Weights of a small mixture-of-experts language model, trained from scratch on English Wikipedia.
Size: 8 layers, vocabulary 32768.
Below are experts of layer 4 (counted from 0) of a mixture-of-experts language model. Rows are named router (the router's row for the expert), gate (a neuron's input weights, with its number), up (a neuron's input weights, with its number), down (a neuron's output weights, with its number) and show model dimensions 0-255. Each number is 50 + 15 x the weight over its row's rms, rounded and kept within 0 to 99.
Before each expert's rows: "raises" lists some tokens whose logits its average output raises strongly, later layers aside. This comes from a sample of Wikipedia text that the model never trained on.

# expert 25
raises: " the", " a", " an", " its", " his", " both"
router:55 33 42 52 52 82 50 77 68 35 30 57 47 66 54 63 37 49 73 61 79 59 36 69 43 28 42 24 53 42 55 65 38 49 43 55 45 46 76 20 55 57 36 58 38 38 76 55 63 53 68 44 41 31 60 01 73 46 75 44 37 79 59 81 31 59 31 64 54 62 65 58 61 40 39 59 72 38 61 40 57 58 43 39 53 53 39 66 69 37 43 91 56 62 60 41 33 50 72 65 56 53 61 51 42 66 51 06 62 66 44 27 46 64 46 73 76 50 59 44 44 30 35 56 39 52 38 50 21 30 34 20 67 43 52 34 59 61 36 79 43 35 34 40 40 51 62 50 52 43 53 50 39 56 72 70 60 44 35 60 37 52 64 69 35 34 65 51 30 50 52 64 48 47 21 35 70 73 53 27 57 64 50 40 38 49 44 51 70 40 40 59 40 56 21 65 65 67 67 42 40 57 29 35 55 57 60 63 32 69 56 47 69 43 80 75 49 29 69 52 60 47 36 48 45 60 50 44 73 47 89 28 35 85 37 25 53 36 44 56 67 48 50 55 26 52 40 78 52 48 51 36 57 51 73 52
gate2:47 71 62 41 27 49 44 64 47 63 68 62 74 57 44 54 66 46 40 51 54 62 48 72 27 61 37 54 46 48 03 56 50 44 67 35 39 66 46 43 49 50 74 80 57 71 59 66 66 54 51 51 26 26 68 43 39 40 47 58 51 52 41 47 34 61 65 75 73 64 40 34 38 33 63 45 38 82 67 38 31 38 33 47 46 43 20 73 41 24 51 58 56 48 36 57 57 26 50 65 52 60 53 56 04 48 62 48 72 22 34 62 20 84 59 59 35 56 68 47 47 20 44 50 89 54 17 42 52 29 55 32 58 36 31 56 64 52 55 45 50 77 46 34 48 47 41 52 23 34 30 56 60 55 65 50 69 37 47 24 60 75 52 44 44 52 64 65 45 55 48 26 52 47 64 54 60 50 52 63 53 63 40 47 74 89 59 43 46 64 36 63 67 51 47 39 59 36 63 06 49 47 49 59 25 65 58 50 48 67 42 52 65 53 44 70 27 59 59 28 27 38 65 30 70 70 44 16 65 49 62 49 59 42 47 45 75 32 27 81 60 52 52 58 52 37 73 54 43 77 42 47 58 42 52 71
up2:52 56 46 36 40 46 65 49 72 71 72 62 44 40 22 40 75 46 61 58 56 47 11 38 70 58 34 67 32 52 33 58 46 55 55 48 56 34 48 71 57 67 67 58 75 49 71 43 54 65 38 34 61 59 49 47 28 51 72 49 51 31 50 33 54 52 38 54 65 59 41 40 45 41 44 70 36 38 63 40 56 70 40 34 61 63 46 56 41 62 41 56 57 29 35 39 42 41 38 51 50 63 68 36 16 45 43 48 65 17 54 50 37 43 60 36 37 20 68 30 32 38 35 44 54 68 53 48 40 41 75 63 75 51 51 39 46 51 74 60 70 47 44 56 56 44 47 45 68 22 67 58 39 87 55 42 48 63 42 57 35 52 49 32 22 16 62 44 54 36 30 47 36 57 67 33 41 43 29 45 06 52 55 57 45 63 38 56 25 69 32 92 70 68 61 40 73 31 47 29 65 37 54 43 57 44 39 52 69 96 42 68 65 59 34 63 09 50 46 65 38 51 39 43 81 59 39 41 41 69 47 65 51 41 41 50 84 39 64 69 36 23 17 51 49 65 57 51 52 71 32 60 78 71 47 75
down2:35 38 34 61 35 67 46 72 47 39 62 45 67 40 55 61 63 57 69 44 22 67 51 43 50 50 49 43 39 69 37 52 44 22 66 52 50 35 55 41 42 71 47 56 45 39 61 50 54 40 49 31 51 58 28 22 44 78 52 52 44 48 58 54 61 93 92 65 67 59 58 50 62 31 43 41 67 56 49 78 19 43 82 50 67 58 44 32 20 68 66 50 47 53 54 71 25 54 62 00 45 43 53 55 33 61 44 01 48 43 59 49 58 27 73 67 46 57 57 46 53 50 57 60 41 53 76 10 63 38 64 57 48 41 57 54 53 49 35 66 27 59 32 58 58 62 58 03 52 42 46 28 59 21 25 61 40 39 74 73 40 63 50 58 31 75 36 46 34 50 57 66 56 46 57 50 37 76 51 45 44 49 62 33 50 65 38 55 58 69 53 50 29 36 70 43 56 53 28 28 44 54 65 52 68 69 59 46 65 42 53 33 65 43 46 56 52 22 45 27 30 75 55 59 60 67 43 59 38 48 50 54 56 71 51 50 32 52 28 40 35 46 71 58 09 60 55 78 31 54 54 41 44 28 60 42
gate3:57 34 56 54 46 75 34 37 41 46 34 48 69 33 73 50 35 61 61 49 49 70 42 59 40 57 57 52 96 44 53 15 63 37 46 76 18 49 57 37 51 70 33 44 73 38 36 79 51 36 64 63 76 56 84 47 44 60 35 73 58 21 27 89 56 65 42 48 38 30 45 37 22 69 37 50 55 50 44 67 26 62 48 56 38 80 33 35 64 47 55 46 65 49 64 55 59 37 21 30 38 49 69 34 35 52 51 55 31 32 67 64 28 46 46 34 58 65 47 57 65 29 33 55 48 41 14 44 48 47 49 45 51 41 60 27 46 55 50 57 69 47 58 40 23 36 71 35 22 57 52 72 54 62 43 63 36 62 62 46 62 54 51 38 72 42 58 56 30 52 38 30 32 46 74 32 46 42 65 59 44 45 59 46 34 69 83 44 55 61 62 51 34 33 65 49 18 60 65 38 33 53 41 58 43 65 61 53 72 74 65 54 54 62 75 24 91 80 60 59 46 52 40 28 39 46 64 38 14 63 63 38 57 39 64 57 39 28 42 30 48 57 49 42 74 43 60 55 48 53 64 50 46 50 36 16
up3:28 60 23 58 69 77 51 58 00 58 62 67 69 46 45 43 56 44 28 53 29 34 54 29 45 59 54 51 37 45 59 55 38 62 55 30 47 55 43 55 43 80 36 47 31 59 31 59 57 51 47 48 59 43 66 55 34 33 36 76 73 18 22 41 62 51 90 33 45 61 22 27 38 61 64 41 58 63 50 27 33 42 50 89 69 20 33 77 39 46 52 43 50 45 69 55 45 58 66 33 47 69 86 66 79 79 47 57 76 55 59 53 48 63 61 63 45 37 31 43 65 40 53 54 64 41 58 29 48 49 61 50 60 37 55 64 64 47 64 55 66 31 62 38 69 59 49 42 19 42 70 29 47 52 51 49 63 70 57 36 41 37 43 44 64 62 35 29 46 26 50 22 41 66 39 32 52 50 70 39 45 64 50 44 58 57 56 71 46 39 50 40 49 44 45 49 76 49 57 47 67 52 87 67 22 69 54 39 30 46 36 65 39 64 46 52 37 29 62 06 31 53 46 48 73 69 27 71 27 57 33 74 52 51 47 54 68 82 44 53 46 49 58 42 51 69 67 40 54 37 46 38 35 39 32 54
down3:41 44 46 49 51 55 52 56 78 17 07 59 21 73 43 49 66 41 44 65 73 65 58 59 66 64 43 56 69 64 38 43 63 49 51 63 54 67 22 51 56 41 44 62 41 33 58 29 41 58 30 43 74 75 80 39 57 43 35 09 43 39 14 63 58 86 38 78 34 40 56 57 41 79 44 47 65 58 40 52 57 55 57 48 46 72 63 29 43 67 42 41 52 34 73 53 74 43 61 48 60 42 56 48 50 40 61 00 50 72 49 08 52 87 49 28 37 53 36 40 47 43 26 52 52 45 41 66 60 53 28 61 56 65 56 63 45 63 79 38 42 23 54 47 48 68 57 52 54 56 45 62 49 69 40 76 65 29 28 74 47 41 58 42 67 53 59 44 23 66 42 49 59 63 44 66 18 49 47 42 38 43 35 51 61 45 59 63 52 65 35 52 31 33 50 31 52 49 47 53 60 59 49 52 51 56 50 62 58 37 78 39 57 51 54 47 55 77 55 75 60 56 46 59 46 40 72 31 35 53 46 31 56 56 50 55 41 41 68 42 35 74 26 41 28 44 46 31 60 24 45 68 34 34 68 29

# expert 69
raises: " latter", " first", " same"
router:51 61 63 82 72 23 51 72 73 39 18 48 44 50 85 49 54 55 58 51 41 30 54 38 73 69 57 52 60 36 48 28 40 51 39 61 29 48 41 37 36 45 41 40 70 54 48 72 53 46 60 55 49 52 34 82 46 48 65 40 52 39 61 47 32 52 35 49 47 62 62 43 44 45 65 31 38 38 71 61 55 74 39 41 33 66 62 41 69 59 65 52 26 26 68 39 40 41 46 54 34 52 64 77 53 22 72 29 59 48 61 65 43 36 22 47 65 46 65 35 38 39 68 68 45 57 59 37 82 51 58 38 47 32 32 54 57 78 51 09 70 46 48 20 54 59 32 47 43 54 41 58 74 39 59 48 72 44 45 62 59 34 25 30 58 50 25 42 40 59 39 41 79 33 40 47 25 21 42 54 41 63 36 66 40 20 54 70 51 30 47 34 60 67 61 82 51 41 63 44 44 44 38 39 54 42 57 78 33 83 34 42 25 24 52 45 68 53 78 62 58 51 62 40 60 51 70 64 44 50 54 51 58 64 43 82 47 58 25 54 76 46 59 93 29 60 42 68 41 59 25 69 52 44 24 36
gate0:55 49 35 57 73 63 58 53 16 71 51 63 69 22 44 34 73 54 67 48 70 60 57 89 37 56 43 53 38 25 64 54 23 16 25 07 59 28 66 72 65 71 55 63 46 77 31 33 71 33 22 48 43 24 50 43 35 48 42 37 66 39 64 47 68 50 51 48 46 68 43 45 35 61 37 57 48 61 55 59 60 34 59 63 73 25 65 37 43 51 43 43 26 28 33 24 45 80 46 47 50 48 53 67 60 54 67 60 72 49 25 46 19 66 55 66 30 42 48 49 43 69 36 41 53 45 38 33 71 37 28 46 43 59 53 28 62 73 46 54 56 45 55 42 51 56 53 56 29 59 41 50 60 58 58 28 18 52 53 40 58 53 43 54 51 54 75 51 43 36 44 50 60 37 57 23 58 42 40 35 60 43 37 40 74 66 56 49 29 81 30 65 96 32 15 24 60 51 56 31 69 45 32 43 58 32 53 68 68 33 52 22 59 54 55 63 61 37 53 59 31 35 62 47 89 43 34 37 70 47 34 35 28 66 42 44 69 47 57 62 57 44 35 29 54 56 64 45 43 58 61 56 54 66 57 39
up0:67 62 40 30 30 46 34 47 64 32 46 51 57 40 42 52 34 53 44 07 34 38 49 55 57 57 43 60 43 66 46 49 66 57 53 85 29 47 51 37 65 51 32 38 74 52 75 71 58 52 77 37 39 38 42 71 67 55 40 54 75 69 29 68 30 54 57 48 52 70 68 30 52 36 59 47 34 47 42 45 13 36 52 41 33 68 53 45 39 37 83 43 56 75 42 72 79 38 36 80 49 36 39 59 41 59 29 52 00 75 57 47 48 55 64 42 55 49 45 59 63 43 47 55 48 65 62 56 47 56 67 23 42 42 49 43 37 33 56 60 45 23 59 42 66 51 56 69 54 35 45 44 47 55 43 45 63 40 33 55 54 36 96 70 60 54 28 43 52 49 60 39 65 61 81 76 68 53 52 50 53 61 63 59 24 43 65 56 82 32 68 27 43 47 43 75 18 45 32 35 42 70 24 57 41 85 53 59 58 48 56 59 43 33 36 56 40 85 26 44 81 51 39 48 20 55 61 56 43 39 48 42 85 48 62 50 31 53 72 42 48 24 82 46 54 32 72 50 37 51 45 37 48 45 48 60
down0:41 46 50 36 66 40 41 44 62 56 52 70 45 17 41 66 53 38 43 41 43 39 30 56 67 55 56 38 57 52 61 65 38 49 41 45 49 46 24 62 70 60 57 49 80 50 85 52 61 38 60 33 52 31 60 65 74 37 50 68 43 58 58 42 39 00 65 67 36 59 47 47 54 44 68 35 24 51 49 53 45 46 44 21 68 33 45 30 69 71 50 40 56 78 27 59 74 48 20 49 49 75 39 65 83 39 41 99 56 67 75 70 66 43 33 52 45 56 44 43 34 37 62 38 46 48 44 51 55 61 22 24 39 60 70 40 56 67 47 73 36 20 57 57 44 56 22 64 38 52 56 33 69 64 45 65 55 37 51 73 44 39 34 45 55 60 62 45 74 26 56 52 33 66 67 50 61 32 59 82 48 70 51 66 40 53 70 37 79 37 53 37 32 55 46 52 71 22 27 55 52 43 31 54 26 43 42 46 59 72 51 45 20 44 58 47 37 72 62 46 71 42 50 50 53 55 54 46 33 46 54 59 52 46 58 11 49 28 47 69 47 53 34 29 71 58 69 57 38 61 27 47 79 56 42 42
gate1:50 60 23 45 42 76 56 37 51 58 72 33 69 81 56 49 62 46 53 47 22 45 55 67 37 54 43 34 51 42 54 48 33 44 30 15 14 47 62 85 76 30 41 52 37 38 59 43 78 44 42 53 56 10 49 48 39 64 30 33 71 33 47 73 55 50 40 58 64 53 43 65 44 51 65 69 50 58 58 39 24 55 43 48 63 74 57 39 33 22 51 41 73 50 33 50 53 59 62 28 68 54 57 39 63 55 31 64 54 24 60 59 46 59 39 66 33 58 60 91 64 49 60 46 37 52 25 43 36 43 25 44 48 47 43 68 47 59 46 63 41 56 45 64 67 33 64 34 33 40 76 34 56 57 45 56 36 61 59 52 61 35 51 75 51 81 71 37 59 36 16 52 57 63 66 67 39 40 53 20 76 38 54 31 66 76 45 64 67 50 59 57 68 23 41 50 48 65 34 33 61 41 51 44 58 61 70 59 60 45 26 55 51 76 80 45 50 37 10 42 75 38 45 69 62 55 35 22 57 35 49 48 30 41 65 46 32 58 86 65 57 47 52 48 52 52 34 39 67 29 67 25 51 70 69 68
up1:66 18 50 56 39 70 49 50 72 40 66 52 31 51 37 42 28 56 71 65 32 49 57 44 58 30 53 58 41 47 50 34 85 69 52 31 43 19 54 66 60 65 35 69 70 58 57 74 66 35 80 46 44 46 45 28 50 07 16 33 48 47 45 35 54 35 52 59 54 61 61 63 51 69 37 51 65 38 74 50 50 73 51 60 88 56 23 86 24 65 42 27 57 56 43 37 58 48 71 44 37 58 59 57 40 54 47 39 45 51 48 39 71 52 41 33 32 44 37 47 81 53 45 49 46 61 41 71 62 58 53 29 55 62 34 37 71 50 53 58 69 33 51 41 45 66 67 55 55 62 35 22 23 54 80 57 45 39 29 40 43 45 86 62 58 49 32 93 52 58 70 50 44 36 70 38 59 50 44 24 43 63 53 29 69 44 67 52 66 53 51 29 95 57 44 62 24 28 28 43 52 31 68 24 37 47 38 70 39 44 61 33 35 45 82 64 54 68 47 70 45 08 38 58 59 37 79 53 38 50 39 66 55 62 46 57 44 31 46 48 45 34 44 37 49 42 58 55 55 58 54 51 50 38 47 40
down1:49 33 74 42 32 60 39 08 70 46 40 42 33 48 43 47 54 46 47 38 54 50 44 34 48 23 67 51 34 56 60 43 53 47 51 32 42 46 65 66 71 47 58 46 79 80 64 63 43 45 50 50 53 45 51 47 35 37 41 41 41 52 55 33 60 00 26 41 54 57 56 61 54 74 38 61 37 50 72 32 44 38 54 61 68 54 53 84 33 71 09 48 50 65 54 65 32 56 49 41 46 55 48 52 46 67 39 99 38 26 46 64 38 53 25 42 37 48 31 61 81 56 39 34 60 38 56 47 58 34 46 54 48 55 34 54 53 54 54 73 31 34 53 82 42 37 47 51 43 54 54 23 28 60 40 59 26 48 60 45 58 38 76 51 63 51 56 61 61 45 41 63 51 77 56 26 89 49 32 38 59 43 54 29 45 73 67 41 73 62 56 59 56 61 39 48 50 73 14 39 53 59 61 39 59 52 56 67 43 49 42 48 74 61 60 62 48 51 42 39 83 47 27 46 60 30 54 48 49 43 51 46 37 55 46 22 41 39 53 58 59 57 41 46 99 60 48 52 44 59 35 18 44 66 83 38

# expert 51
raises: " the", " a", " his", " an", " this", " its"
router:52 18 30 41 41 48 45 29 79 50 17 51 53 54 41 59 62 53 47 64 83 48 48 57 64 31 62 66 46 43 65 70 63 42 64 65 53 56 81 56 51 29 39 35 52 53 29 45 50 66 63 68 38 34 47 16 53 46 58 45 54 65 53 64 41 57 21 37 34 49 69 78 75 64 38 50 68 62 30 53 70 73 75 37 41 59 64 49 22 70 32 61 57 55 53 46 34 43 52 49 46 42 50 57 40 63 35 38 38 38 48 51 58 43 39 51 58 35 49 53 38 30 47 74 65 55 56 40 20 20 15 62 41 47 38 23 50 68 47 72 61 45 47 65 50 43 63 34 49 41 60 48 67 54 64 57 75 32 42 43 37 64 59 76 52 26 34 55 53 38 68 34 67 55 55 43 54 30 23 15 51 34 71 29 33 53 70 51 59 55 38 67 48 61 38 22 50 81 69 25 50 42 45 31 69 62 47 56 58 72 72 47 61 63 87 33 48 61 59 79 55 49 52 30 40 64 67 46 53 43 65 37 54 70 34 27 44 61 45 61 50 68 24 61 23 27 48 57 87 33 53 86 35 71 70 62
gate3:53 35 56 52 27 26 45 68 29 73 62 81 24 62 31 53 61 64 68 32 58 47 29 94 55 74 71 50 33 29 50 63 69 64 35 51 57 48 57 43 48 42 61 47 59 47 66 39 60 55 59 36 25 44 39 54 27 47 43 57 40 51 50 23 78 52 45 52 72 69 35 48 37 75 59 42 60 53 38 45 82 84 49 00 42 63 40 67 35 58 58 25 35 42 75 33 23 79 35 50 57 54 22 43 36 38 34 55 58 39 41 56 73 32 52 33 51 47 43 53 46 32 70 34 76 71 79 38 38 54 46 57 54 44 59 49 28 66 63 56 48 56 50 55 38 11 55 48 55 63 47 63 50 62 64 53 51 48 64 32 49 61 67 54 61 36 81 67 25 66 52 59 36 24 64 57 62 51 33 45 32 59 57 72 34 69 37 46 47 37 62 21 29 48 45 61 63 46 45 39 42 62 55 67 22 59 24 38 61 39 17 62 48 42 35 61 51 59 65 36 53 69 40 34 77 26 57 46 72 62 52 58 29 53 77 41 82 46 42 58 58 33 48 68 51 49 50 61 59 47 47 45 56 34 59 66
up3:41 50 55 37 51 65 55 74 71 57 30 30 62 42 57 33 38 51 05 56 47 52 77 29 44 49 38 51 49 51 38 45 47 33 76 75 52 38 54 44 47 70 37 58 47 59 39 67 29 12 40 62 55 42 58 45 62 47 70 45 34 73 46 68 22 41 59 77 25 34 70 29 70 35 55 62 31 39 49 44 47 11 58 70 59 65 46 54 69 54 39 66 37 76 58 58 52 74 36 54 57 45 63 55 72 39 64 52 35 48 64 16 41 61 57 57 44 45 53 30 39 52 50 44 34 57 36 78 67 57 33 43 27 58 57 39 51 52 63 40 36 65 44 41 44 71 45 70 37 16 47 35 48 25 46 28 28 58 33 79 58 27 38 73 59 61 17 18 82 19 57 19 64 70 39 35 34 58 59 63 57 37 51 42 52 49 83 46 81 70 44 57 59 40 66 36 45 52 44 81 50 29 53 21 62 42 45 66 58 55 71 46 36 62 56 62 59 45 54 54 55 54 34 60 47 31 47 61 27 29 29 32 52 55 32 62 33 66 36 39 51 73 53 42 59 76 62 49 65 46 49 47 65 27 50 49
down3:64 88 44 34 36 54 83 44 39 48 44 61 63 62 52 47 45 44 55 33 36 44 30 31 70 50 62 34 37 53 55 39 21 44 33 52 45 47 60 77 53 42 61 42 28 73 58 70 40 61 63 58 51 44 60 43 44 55 75 51 26 56 53 38 52 06 57 34 49 57 62 54 28 76 55 27 55 15 81 29 87 37 28 54 49 36 46 60 66 69 34 53 78 47 58 67 60 52 28 80 65 53 52 62 39 55 37 88 45 56 46 40 24 75 27 53 48 62 35 41 55 56 38 32 58 59 46 54 65 63 93 25 63 79 65 52 67 65 51 37 45 39 71 51 62 66 40 72 36 66 63 47 46 54 27 21 69 78 46 23 69 64 41 75 65 69 45 62 53 57 62 45 37 27 33 56 28 62 47 60 55 35 43 35 40 61 47 64 56 28 62 62 46 51 70 51 50 21 31 59 30 51 61 50 31 53 17 69 29 75 40 44 57 29 53 24 50 44 45 48 51 43 40 60 45 60 30 47 51 37 41 44 41 58 70 43 44 55 53 36 82 55 38 45 54 50 48 59 64 32 28 37 40 56 33 39
gate4:15 62 61 41 43 62 47 63 65 54 49 58 57 49 46 20 53 76 24 45 41 50 35 51 21 39 46 60 86 39 36 54 78 75 43 68 42 50 48 30 52 35 72 64 51 39 58 68 69 56 40 46 51 44 61 46 50 35 43 52 33 56 45 70 39 40 51 65 63 65 47 40 42 71 57 56 26 51 38 47 79 34 53 31 38 71 57 58 45 57 63 58 61 57 60 52 62 43 20 63 57 55 56 45 37 47 50 60 56 57 49 35 70 73 51 53 56 45 12 66 50 50 19 57 46 16 34 47 56 50 46 62 80 42 45 36 42 46 48 59 38 41 70 56 51 24 74 36 62 57 42 56 49 17 35 43 39 50 56 25 43 58 92 61 77 39 46 72 66 26 38 45 34 14 76 62 37 59 48 54 53 63 84 32 41 35 52 75 59 33 46 73 31 75 71 47 54 40 60 44 42 61 40 44 77 69 64 57 93 20 68 29 56 42 53 37 45 60 42 45 37 29 78 42 32 68 52 17 60 41 63 21 63 30 33 50 51 38 65 39 65 70 60 43 56 57 61 39 44 56 39 30 73 53 71 68
up4:52 43 46 41 56 46 49 43 63 54 47 48 32 76 55 65 29 72 50 50 63 60 50 63 59 46 26 28 41 53 20 66 54 56 32 38 23 62 55 52 64 59 22 45 54 39 55 63 62 54 70 43 34 59 60 54 46 51 44 48 42 50 49 56 67 53 46 28 68 41 70 41 37 37 41 55 65 12 65 51 48 43 04 49 32 56 86 19 51 28 61 40 37 39 71 38 40 40 51 44 58 36 52 22 65 36 48 62 66 63 72 47 57 53 54 63 71 61 53 78 35 48 26 43 48 32 67 48 52 72 49 57 71 73 63 56 58 43 65 41 37 52 44 32 39 40 37 72 70 76 46 56 15 43 48 54 53 56 49 22 45 54 38 67 67 53 62 62 37 49 69 69 44 53 40 63 46 79 86 69 48 28 54 33 48 35 41 49 46 48 50 24 37 60 09 90 18 56 76 46 43 47 43 55 51 28 42 73 56 46 45 35 47 43 66 69 64 45 25 45 41 49 50 46 61 39 61 35 56 33 99 55 31 55 72 69 54 31 89 51 47 40 60 72 60 55 47 43 13 52 53 47 43 26 70 60
down4:64 38 96 50 44 53 50 44 33 44 34 20 46 46 57 47 54 61 47 57 40 56 36 43 34 74 51 66 53 44 79 34 69 34 55 58 79 52 47 36 47 61 56 39 72 54 56 57 72 74 46 47 63 38 58 45 61 65 66 09 57 69 79 44 46 78 23 43 43 33 49 76 50 52 71 03 47 58 40 42 43 35 49 37 64 69 47 41 58 48 73 30 52 65 49 35 54 51 35 38 32 61 43 55 59 50 32 05 53 51 60 64 76 40 47 36 27 42 40 46 24 54 67 41 48 35 60 54 28 31 66 72 37 35 44 81 32 43 26 22 74 45 55 60 67 58 64 55 69 24 47 34 53 70 81 52 54 56 52 72 64 50 47 33 65 52 48 50 60 30 44 60 67 57 40 80 67 40 58 39 35 60 46 49 30 56 44 60 33 58 54 51 53 35 36 34 76 56 67 79 53 73 39 45 66 55 42 32 48 66 38 42 64 50 48 67 36 56 48 35 51 55 59 37 73 39 39 60 45 46 39 58 53 30 60 26 19 72 33 67 31 35 58 42 15 20 43 40 63 42 54 45 42 39 77 72

# expert 79
raises: " the", " their", " all", " its", " his", " both"
router:43 51 66 49 42 31 46 46 78 20 70 45 45 36 58 51 45 40 24 58 74 78 38 53 51 36 53 67 38 31 52 65 45 68 42 66 60 55 70 34 69 41 43 59 67 64 55 64 62 69 48 58 67 81 59 01 62 45 73 46 43 85 36 35 51 58 80 58 24 58 54 33 84 80 28 23 58 45 60 75 68 58 51 42 82 41 61 31 61 58 36 44 47 61 57 56 60 42 49 53 51 52 73 64 52 79 62 20 54 50 47 58 55 39 44 65 64 63 58 60 38 35 40 52 39 53 57 46 50 42 49 16 51 24 81 42 51 47 58 72 43 78 45 31 45 55 58 27 49 21 38 55 61 56 53 62 50 63 66 56 40 40 56 48 42 25 31 54 39 59 71 45 68 30 31 43 54 39 30 38 53 59 54 49 31 38 59 52 49 37 31 63 61 38 28 43 55 68 81 48 61 54 59 48 46 73 51 39 58 78 49 54 77 60 53 38 41 39 51 29 41 46 30 61 45 63 65 64 37 50 44 45 46 47 60 21 54 26 77 44 66 56 44 38 12 50 50 78 77 55 28 44 25 58 85 77
gate0:77 62 38 50 46 43 73 72 22 65 57 76 41 45 55 34 60 50 70 62 19 38 40 46 63 64 66 61 40 55 48 48 45 58 75 45 43 74 62 57 68 60 56 48 70 64 38 65 68 39 39 34 37 60 69 40 48 57 68 59 32 44 54 31 00 52 72 64 59 55 37 35 40 49 63 82 41 17 63 43 35 63 64 69 53 36 43 66 52 71 43 80 61 47 60 36 56 65 55 25 64 66 55 51 57 52 48 51 45 57 44 63 75 66 23 30 30 66 22 41 53 58 49 44 68 36 69 38 51 40 57 73 16 80 70 66 67 63 44 41 51 52 65 47 47 29 58 56 70 57 42 36 22 61 60 43 63 60 67 67 20 28 69 31 11 19 34 39 42 47 58 46 54 49 54 66 13 51 55 45 66 56 60 43 49 53 30 31 53 36 67 33 67 55 37 19 64 24 67 69 64 55 53 21 56 59 62 34 56 28 42 70 35 28 81 47 34 34 74 42 35 26 54 48 43 58 55 55 46 55 71 45 40 44 43 33 48 55 53 42 38 39 51 42 49 66 31 37 31 53 53 38 68 49 66 42
up0:64 51 37 58 73 51 54 60 28 40 13 48 25 41 41 45 50 73 56 64 41 42 80 49 62 66 56 55 52 53 44 64 40 38 79 32 54 45 46 72 36 42 44 57 31 83 63 64 21 45 16 63 20 47 35 53 75 73 84 46 51 62 54 43 23 50 63 58 27 34 37 51 40 64 59 57 39 51 38 54 57 11 62 65 56 56 23 55 74 46 53 59 57 51 53 56 70 66 37 24 40 33 61 62 49 46 68 49 25 36 71 40 43 48 37 51 61 49 28 41 60 38 60 26 45 30 57 78 53 45 59 40 23 72 72 52 51 31 55 46 46 48 51 91 18 55 35 60 41 55 47 32 83 32 52 54 54 53 50 62 45 37 24 46 46 53 60 66 57 41 30 32 58 33 60 58 34 62 27 63 51 26 61 70 76 23 33 30 24 78 40 58 60 53 59 52 45 45 50 49 47 59 45 36 63 38 18 69 40 48 44 58 49 47 42 32 74 64 77 16 58 45 47 59 41 43 43 70 74 50 49 48 40 46 58 36 74 33 49 45 48 08 37 39 55 70 18 44 43 33 48 40 53 59 52 40
down0:36 41 53 45 50 41 68 49 63 45 51 33 45 43 45 41 81 37 44 64 71 70 57 61 43 71 74 75 70 43 65 40 44 58 27 24 83 36 44 38 51 44 36 53 47 23 61 48 48 48 55 49 56 57 30 43 69 77 65 57 14 63 26 72 48 99 73 48 53 48 75 29 73 58 40 24 50 26 31 50 59 46 44 38 41 56 47 33 43 41 48 54 43 61 60 42 41 45 48 46 29 58 47 45 26 77 31 12 59 23 50 61 34 55 71 42 57 77 66 31 72 43 42 57 33 53 31 59 55 36 65 56 53 47 49 78 68 55 40 60 42 17 40 67 62 34 44 48 48 67 31 35 80 35 37 65 29 62 49 66 66 64 26 58 27 48 44 54 48 65 19 73 36 32 55 75 31 86 37 42 55 48 59 40 66 42 52 63 29 56 63 53 44 61 42 45 44 65 53 56 61 53 62 66 45 57 61 67 41 37 60 41 75 42 28 49 80 21 35 45 65 49 33 41 55 39 59 68 45 65 28 47 44 50 43 66 38 61 37 37 41 59 66 44 17 34 62 75 56 59 50 56 41 54 56 42
gate1:23 74 52 57 72 77 31 59 37 43 53 35 43 47 46 40 21 62 44 88 39 58 42 34 43 37 55 49 43 59 47 54 61 67 68 63 34 79 64 39 37 68 29 41 50 60 66 23 51 34 16 47 55 28 34 54 54 45 72 37 70 52 45 64 58 44 45 53 61 85 33 31 56 31 74 61 46 57 52 37 60 56 55 70 52 53 48 52 60 31 44 70 53 64 67 76 54 22 49 66 41 38 67 76 53 43 35 35 53 04 30 59 64 62 62 69 36 80 46 48 41 41 65 59 57 71 64 70 53 66 40 32 65 36 55 46 76 45 57 60 54 39 77 33 36 57 66 59 59 16 52 27 64 74 39 64 48 74 42 71 54 77 38 49 52 19 53 34 46 54 38 36 45 34 49 45 69 44 27 34 28 57 60 69 72 57 48 40 57 72 64 57 82 34 34 39 68 72 29 45 42 49 43 39 40 58 58 26 41 50 77 75 39 41 45 25 27 52 51 55 57 63 58 39 54 60 68 67 36 44 27 67 46 20 29 35 71 41 57 39 61 40 65 25 37 61 46 51 28 49 40 56 66 43 52 57
up1:88 44 40 58 56 45 73 35 38 70 49 33 41 64 61 43 86 49 38 37 39 48 29 41 63 36 73 34 39 54 34 38 16 44 50 32 53 36 65 57 51 37 32 29 49 45 43 54 43 91 51 58 31 27 31 55 43 63 50 73 60 39 59 51 47 41 36 72 51 55 65 77 58 36 30 49 58 69 58 76 90 58 51 14 52 32 48 39 45 42 61 42 43 66 50 49 35 68 56 53 60 63 46 43 60 38 44 49 56 58 55 69 28 71 43 39 83 38 85 62 71 75 73 58 33 43 52 18 47 44 39 61 28 38 46 40 64 75 34 46 47 58 91 62 34 71 58 48 65 35 29 74 47 65 56 51 49 43 42 43 19 77 57 30 69 35 53 47 40 67 65 64 45 61 47 59 64 39 33 42 58 59 54 57 44 38 56 45 52 45 50 45 40 67 53 44 47 41 22 66 44 52 77 40 65 15 39 51 50 42 60 40 41 63 24 50 31 66 30 37 35 70 84 44 67 43 61 72 54 58 66 39 89 27 53 56 33 62 54 54 50 50 70 53 49 30 37 50 60 58 41 43 33 72 20 48
down1:50 45 39 20 50 43 54 46 30 60 74 58 32 89 63 52 39 45 43 41 47 26 51 53 54 34 26 64 73 59 46 77 43 25 54 35 48 44 63 37 42 40 57 45 39 40 32 33 34 42 69 25 43 47 73 51 62 43 41 56 47 50 49 22 72 25 37 35 79 35 63 67 66 41 62 87 71 73 24 45 76 50 62 49 44 65 31 46 47 50 46 25 53 30 46 57 51 48 84 56 53 76 50 44 62 66 71 77 39 67 41 57 87 38 53 50 57 51 51 31 39 60 38 44 54 51 55 60 54 56 48 74 52 47 49 43 76 48 95 35 37 48 67 40 47 38 55 62 73 52 24 55 52 26 35 40 72 37 30 55 71 28 49 44 49 41 18 59 49 28 58 32 54 57 69 36 46 67 46 55 50 45 41 48 33 22 19 57 68 49 19 56 31 65 63 59 32 43 25 38 38 55 57 37 58 77 31 42 54 48 71 34 60 54 54 45 51 52 30 53 61 53 36 51 43 21 84 46 49 60 18 53 42 76 52 59 70 36 51 43 59 79 40 58 70 39 45 55 55 85 75 37 37 61 47 61